config.yaml
n_layer: 12
moe_layers: [1, 2, 3, 4, 5, 6, 7, 8, 9, 10, 11]
router_score: "softmax"
init_std_router: 0.0242
norm: "rmsnorm"
lr: 0.00231
beta2: 0.99
grad_clip: 1.0
steps: 3740
Below are experts of layer 4 (counted from 0) of a mixture-of-experts language model. Rows are named router (the router's row for the expert), gate (a neuron's input weights, with its number), up (a neuron's input weights, with its number) and show model dimensions 0-95. Each number is 128 + 32 x the weight over its row's rms, rounded and kept within 0 to 255. Numbers have three digits each.
Before each expert's rows: a language model's description of what the expert responds to. This comes from a sample of Wikipedia text that the model never trained on.

# expert 58
Description: Second piece of a word after an initial letter or prefix, often at paragraph start, e.g. R-ich-ard, Sch, N-ew.
router:115125075157110084165134181156200117070141145116146142131101102103141150128104098182090158113152123153129109155052121122059104132133145125171154157109133135162084094065140113148070180112163130117094095105123069122139152156188065086081102151188143119120131126141160085135135121129070162096
gate0:148130033081215167139121135143144105144158161130112110133095135115187114125102155164137203081085141122121164146167112118168134070131076121107150134110115175178132145116099166106041127125105130127135143142151091078154120113150141081166138158103105074132156111109193128131168133076118129087
up0:114091180103110119161100145145080130104160102137118122168077153195091114130102136131082050186107143076123099123131116175121109153089135145094141128098152117116089191157121137116157127219128141093178086158105086160097130063116152132153135141129125116094169131085068119095173151126135200125
gate1:105109092142087107139156122135153124144096115154090063078133144094203071124069106143129165111163085106130141165159097146117069117164148146095169166147108125132109098065111142161083149120140103162134104060126090124218170120145138116157126076131081121091131182142152098188136148180105133116
up1:135102107143077092175154123148190141132081136129176184107058127144107155179076148096125082088134086074143077134114141164098138087097139158130174135100144109144111142126124088143176141122110028106091103104158154087110121121173127166102095155180165133113154128151163081110115195121115149107
gate2:107150181050095073152095105169064150145153089108163188153082129123091128196082129145094146103135147172087155122125134161103105137189163156171120127107122097139122154137100150054129172145150146148128110116215129151151141091157126094099104125145125180105090182082130097156162114108129131123
up2:115127118188120179117167164099177097115127182167092080071180135155141111110157135133165113114167122140133120157135083098151144098074106077103148182130161145124117110166166132180085105129075120108171118144126119099151110180075150170184142063126098074111161158172159178121085150162158112149
gate3:086081126088055161164163139133176073129108105060141130177100129144137134128172133114140121110132162165111121162115148082130134063062138096111070114124159057105155169126154150072088124154125101119128122075139115121085128189087098148112132165158143087159136126157112064092137081099160094150
up3:115146124141133106168161145140170104127082137116197136169113116100142147155130143132134151049157126146103130224129122102100165099084183091142108114094159064137121158138109153088120152129134106117124087096103153167071133192124082110117101159131134029159119179165133054108105100109130142153
gate4:145153136105147193184118071085110075144135114117147149118129102105158104102129106092092138135087123128093114141135122149116066108113075148111135129133125170116075151053090183142132162125113126090123124063101153159108140149135131092167147105129069209151161130108193138150103042091122064150
up4:138145104109136114111147116122124143143116117137107107149126130193160111149102173154148155063170176141083133109164109134174175087134158163118107217089164103168158084167109049138122096132087085091083170170166159102176146107131126135155108056095108120104112173137139119161179164130148176169
gate5:097113105165074074135068132170093154135132153072138133185034158146112133131160158121127085187101132138148137175114161166142137128117077085102097081092112137141172061148143146134126171105110152077106089183175147155085115161150159145099126136093142068157153114106145111101124136091113080113
up5:036050076147084088117114146153119093081127167112135110183059135120129129142130137138113163182114080165134133125110123132096167112081134103107116105105165137156155100093106138140108156085124161096049144186200136136134149147116089140134148150141130019133155099098134132139139112099123116136
gate6:080145083141112130113111157176177215100139132147126111144121106152155103147121147122144119109196078153128109146119187159112098114113143175161211121080165116097152052090119129103082156114131134176123127082085086106144108123146110122189152166109175075118093080124165071095139120116125158152
up6:142142108119124092130133131176117217123107154139104128180139108097081111127154090096127137152206099110084135190098150182071086144122188163174131151122154143147107152115111114122095197107164119152088123067136108145186089114140129115132184190139173127105080162144148077124080123143109129166
gate7:092131128207135135135135125090143173133118146118097132118142146143139081107111124129152109088109145116183050102103074118088111066148139096095135110218137108143145132099182098164119068114142127113142123139071101115129190081146162144144191123106166169127126119199125096165179147150103099190
up7:109114116122206134104099128090155151106154146102071142111104180146151058071070107139129186131152099141139136160079103119100087087138121118081169186146141130134072175135139111153119138127093111105163089145072099129178132120075148115121141084110133165133142072142142095203126084144106087185
gate8:099147092143134139160102092104112133164132140082104140119141153163196177122139100148176155140148163169140077153156142114135063115212165151128110134136124155111114125185115115151126123088145080136125102106134143078088081201042114092151141089183091131140127116143178132179108174061140103116
up8:148179121170139165123142131172152107105133091176137047145219165046149112084142178152085125086123098062086175171100115128137145120104107137112099122153153116087107140081126138184141123109112159160168158135150109167186109149090150133109123126076125141113113123158165134134117093190182124130
gate9:069087081140108093128112160117112146145150126158126122150167138154120101096099071164079142137153093131186139111090106101113090152090129121129146125145126174075106093122095152106144135079088192178123129096095111067116171176163119081106169194153139158159061127106171106209128157143130176118
up9:115145084082146126093130166128137133083110143118086118123124112162154175127089157154115104058139085142095149167122155160090112093162154118129149138161145192100065041109099163078119115150137129122065096106200060155151144127146131154123156137118116086109071104157121110211120139181164126128
gate10:155121126128095156155124143109092092137079029159146167156106142142157205126113094132085126173139172119140153101143185156086159115127132130156163140121139125155153124118110101150136169134159192057113195126106193106135099042155132096095132151172153153152122123102184071152132141122093135148
up10:098133161151126162113129063105187122129152128158134076049146121148119128167051162079147086127198191115170102111146124183123104161097107125132146151104120132104101058120098119091130132177170114150176135099143101143154096128140091086164152137085115096147041143180123139152136136148139085124
gate11:055089124069166089155155148134134132122098102165119139154150186131143059085072122122120117196128151146113157136110122087145117026117131131105094092146119157162096172176099088152121122138088131108125159167165072158177102174127119126153204138087103175124160087111141120113110119143124142166
up11:146124061144073163111127144096079132144118099129124119165068100136098090107096080076136094163134154016139116105168144087135096120113134079156120105126095100147100161181123146128176154108141153107124060135107175142141114108116169106118188153161132064176076151132131108121113126114119055135
gate12:155054126123054109153146119132180128153109156158150139115157169166182115129157129171112154127124094087084111153040102162088122067161120185125087150084106128100165204134130173121160134110083131180141148139132153107162136157092169089144088130086139153077153164121142094132108121088138150161
up12:094173153108229148092110077115079150121113108079148072136186103134065103132140147085192121070149163087113126145137151119190127117124108086096130134144078059133119089150138117137106119196134092132123113099170093165176107103122143163151146095088145106126132100169170126157133094100143115157
gate13:073083174041164119169164120114154136138093145164075086099132111146110112123119121130087136138176110119155159065135131095176168083158126174128142140114120119142118096106157146108066120168130166197154147110161094082190086182154110128145143164096162121121149132117099135079137040125114104152
up13:168194150140098142065138119158143138099156108094161126105139125125122088109098102099144130116095045107146134115100148124162142144133113161118139166103140146089154206140104110114163154134087082123173172091142174228118134154127192075107085131097133161135068129143153123202092114127109096171
gate14:118098099178165175089130135172146126091129135161131165125159116096153140106140099152131108133082131126118129169078144124102152080145138106072123129141078081157099164105150072154135137101067120141160153126124119055112153232100147111135065133144095103096074123030143128128136090075098127107
up14:131117129166200110107124137190140103095151124181103177114102168160152153129082122162049107185093138139106201159058106129134107088178173126134122072136101130157101152095115082119131147112104184104115093142151141091102173164121152098114128173174115158123085083058119155151145145136102128119
gate15:139160100101186081064077149155149169104201080167085082170145154131115131139168128154113186085163149111090158126070094116151120131137122111119126128102107120163125068095120169136109146095118153117122104095183106145136091182057152097134118164047144066137155104157169145129118130112152144143
up15:114119118130085141116159098111134057141080198101132135118159100142188131084088126083130055103061159132105140087172096133130152119119173131150150139132166117126132139115151121077120111110148110084149117160132205135079144115144095135128149097140064222129066193119087128098168137145117163114
gate16:148121099180130142102141143152138156106081178160146174095125062178106114099140136183151145128178052040130068076133061080176173126149133099148114137094071093139118098134134094146113179106139133104198133121154199123108114142123116100134088148119138131158120131173102114143107107095107103124
up16:165136147111149152161079109129091179161110050168135144187109173091103130141163136097123136052184120134106189154085139122171093142122169158115128145131129120137135085117057166107110112124151129138162071133142134100144115102120161093141108176057091066140137124104174129117124124143176137214
gate17:157170091128166175152176179084096098153119138129114192134141126191124126118091109139127093131110113184113156148118098138159077164078065128152185146136145151116091181118096094133112086131130154190191101138150141189135111131145092194188094084168094119132133117134124132103103125149132095059
up17:076160226078129161155128088158117129177201074108097106137087108133112094143159174076100134129141161090093160178097153152143087120177114181144103167170123094152120115135106096166165187152116115141176132103166136124190087107133119117103103126102128153075106157154143113080109119125121093142
gate18:100110106129105175162111120067100122120091136134153130163117117124128071089103097152160148063086106138043138128150166116133137155115083128162086102131053120069105157139120136062115120154073120120168136129159134163115120157151130135095093079133036070094153156102188137154073139101137113149
up18:181098147092163105093164190175174115093164102068088124159155118144159096142175190171129108103143128124163131154126091118149125104166140110138174126155162194183121145111186142116142134160137113099165163113160100067180088104072107161174115120093155167129120073155110140126130124189130148083
gate19:187171098164115157138157142138062153089139184208073108156117132127125137120150109139121052098171125188125156154098125147103156112122113149069142121098181130079153120112121106133140102139108133115107101105148064081163078140111130137101167152148140088142128101107116052163188064096139164103
up19:128110164094101130101116107130101110139138162077161099161134085141124143138141114109121129181092135117129100114150130124163121111145148078172054132173085122134134154150185151137105110107137131200186166130165204134107200142095179159146130107145111176096084184113099184080046134107100082142
gate20:161113135139137109183131180169125194152057104210061185108099153171127096100130125117088160135144160102162132137122113093129131097159145109109066171181129076072143151143112122165136070133153128160186119148180091100127064125136118150090183152109155120144148130175142103101118108117111099132
up20:122144115083108141215120123126118118161115175109139139121093146096111149176083147167085145136180128120127122142139096133127170132076172162149141125086166172154121124087091127094130141119127065094093149129098090102100081086114107114184103165147167125164170219140160084076157106114133214117
gate21:171118103075141145089110138166119185129120130153142096149083123170104170099120111117162175172114074165088097131099140166063182173138139154115103116176098123123170162173190168156049101129097103127085099069153112148143115100140138122088118108118143041107138127087114122145149121156138093180
up21:213106125126124093050162141119135170106132140098118143125132089178119159068104144148131204166156106115127134099120144176095152156108157147146167194152081179189150140101145135144073099059110072158110077059119142143117139145094148124149137134102168145080121136147116152107146163139152132177
gate22:108104082139099038131099176133125133089183169114121112095114135113129130161109123124097143039132058125207105134102096098127128164134121116089138150133138135150155146083147119102129173059187151111072126169099122125080169094163112144153091130145131112117153098163208116138154068133127164140
up22:169093123096042139144112125152137157110102106196147127131138167129116066056146126108118134104166111071119154132128112109124092098156201112130052146111136125088134137124092143143197147107125135137112114124073137121153127083103178097082164156108172094138102148124123156143050163120046127158
gate23:085149114189147141142198147129154174086111178099096138072098149154135132128119143100103082163099022143177121096099149118115138113157183160126133116150145097140104130119127120117186172139096158113097130122131081155164172192125096138107133211161113144134144109139096069142103079089105087128
up23:080123139172074113058125107145062127120095121148187143134129110165190116108171114082137111125130123129193114031154140100160116154124098090162075081077112110144161060163105121114126110131155151153124124146116153059108151141099141128138061167117117108175108095126169154085105130117093098114
gate24:155097168126123075108126184139159105107123099114123130115136127110092154094118172133116194153145151167130143050209113132156167183173120121159140183129041173108096115127175157114083126084137134155184140160143139133089145167110137084094111112088127099120139163130056173104137187133120147096
up24:171094155133136192124111153112143140118168111157132073084108152087056151136175163119136204104112067177098134111123088161085109174131155129102145128162047097082148121127145112128063133128128137142155131121159098130086145149142155123115109140059120104065125081095058150102154126172102127095
gate25:115177166131063118125117154112145124148114184108166093135154092109109124130083144151107133104161129123119092130108170113143180140154129095170070097146140141163085130119181145091104124119187183098084118118117130122151138084156081159060233120193145159111131144142112090176078143077116140073
up25:150105105192170146159148135143133131088137141092172126137144054088127098062124102115170094094150044084136105128141181169128129161116139139080165164104092107066132090091161105151115165155133113154103074082097134175136136133149127122121143100053135126142133139160179100123134041165130133156
gate26:137121154139149158154137086087159119116096154107099123137140145122139118134119111111188169135161177123165010032085105098079115089100140122127116148141131148134152097134118092146094127127100115156179147122086121075153094198121103108196110110123179152137150200140103104062117149128118098151
up26:167115120158113157108133117135159142093109104095103081179099115175142140173158122118161180144180141094148048128077132051075068134099107110112143152148160114111117117120066075135154178111144121136142125147088125128138132143094069128131105110173143136164124209196088104146081167124100085144
gate27:155057115080115088130142120184091152154080052091162179101141124078124124129097134095116131134153158137080071108132107155119105128168119140154163154125111063146108125144085109066107127150132071139103095105198128089110107091099141177158106095171103166080118158137120112184108134164184167110
up27:121114183143127113113131112092104147095107141129170175127102125156093227180145170116127154129093101166122116097128163133146153073190125167149102100108164119132172143185105151088121095135089164114082163143200163152130109092148181154088141129152152104177128097081115134084143123094069062107
gate28:087135087074122099142060129170139145107113126158160093123119105133082081141114126170137166147112126111146127161156095166119060099193130086062105106163088076069123181109173155161160101162132111104121041148106113120165126142157125155087144074137136126123107136170122079188121150162105171124
up28:149156107124099207114135134072141144101155080122136135162151144132115105096095106098113049051128065133055141149125105102114142180088136121131117163151117196113109122134091102127125096105140166122152074060122178200117133105149090111138092085122094148146066129121139119128072131173149094112
gate29:080132167109138123196131172161147111095147159154116109155152104074148106078111131103116159147150098141143152122040103159129143119143104131113181151131120116077104107063140126193112110164085150144148138102143070132197156121113113108089098092130047151090173112133173135139210086154136156142
up29:137073113098122167103163089115135111161071127101133148108126145130098167164109102085161122173124187154146131141148170117091156093134187131140172087079116178138125129120094096039163156116116086063093164123102192110101120133187117133129144121123156124105107149141120120117030196113140085137
gate30:135145115180083208102085140111105178096154100168106091173197143166106117127153117096120119121168124122131156129093094111208084109122101118098106141148143112143092131146135131177121147141138093164194155099122115153125124159062152129159093135024174109153097065138154142155101095136105135164
up30:099125172102171049137120113116155123117132135125050183126169151142150123165118119129112194152103083164100090153126093133082083111125123160146127124099149111109112104022095103123127128150138160161144179141180096135144105144134105191157136047162070140128194140130101171128133104164137133104
gate31:130132159134107125191168128162169134158099059083109100094174119091093143147112103094159165155140134112082047105128137109093169144085095097062100206157130107108126137143147094181075174119132072123149098112069099153118093107143130125182085128157157103090143167133115090114129113134164136171
up31:140122113139149110064161140079153164108154165155124164115106171207125108059127124155064037135121065136110208192109141145156073111150137145153163127097086159144103104141115114102214127161123170144093148118156127163138121111087137118103108144081128130142144112128156167136124145100096122093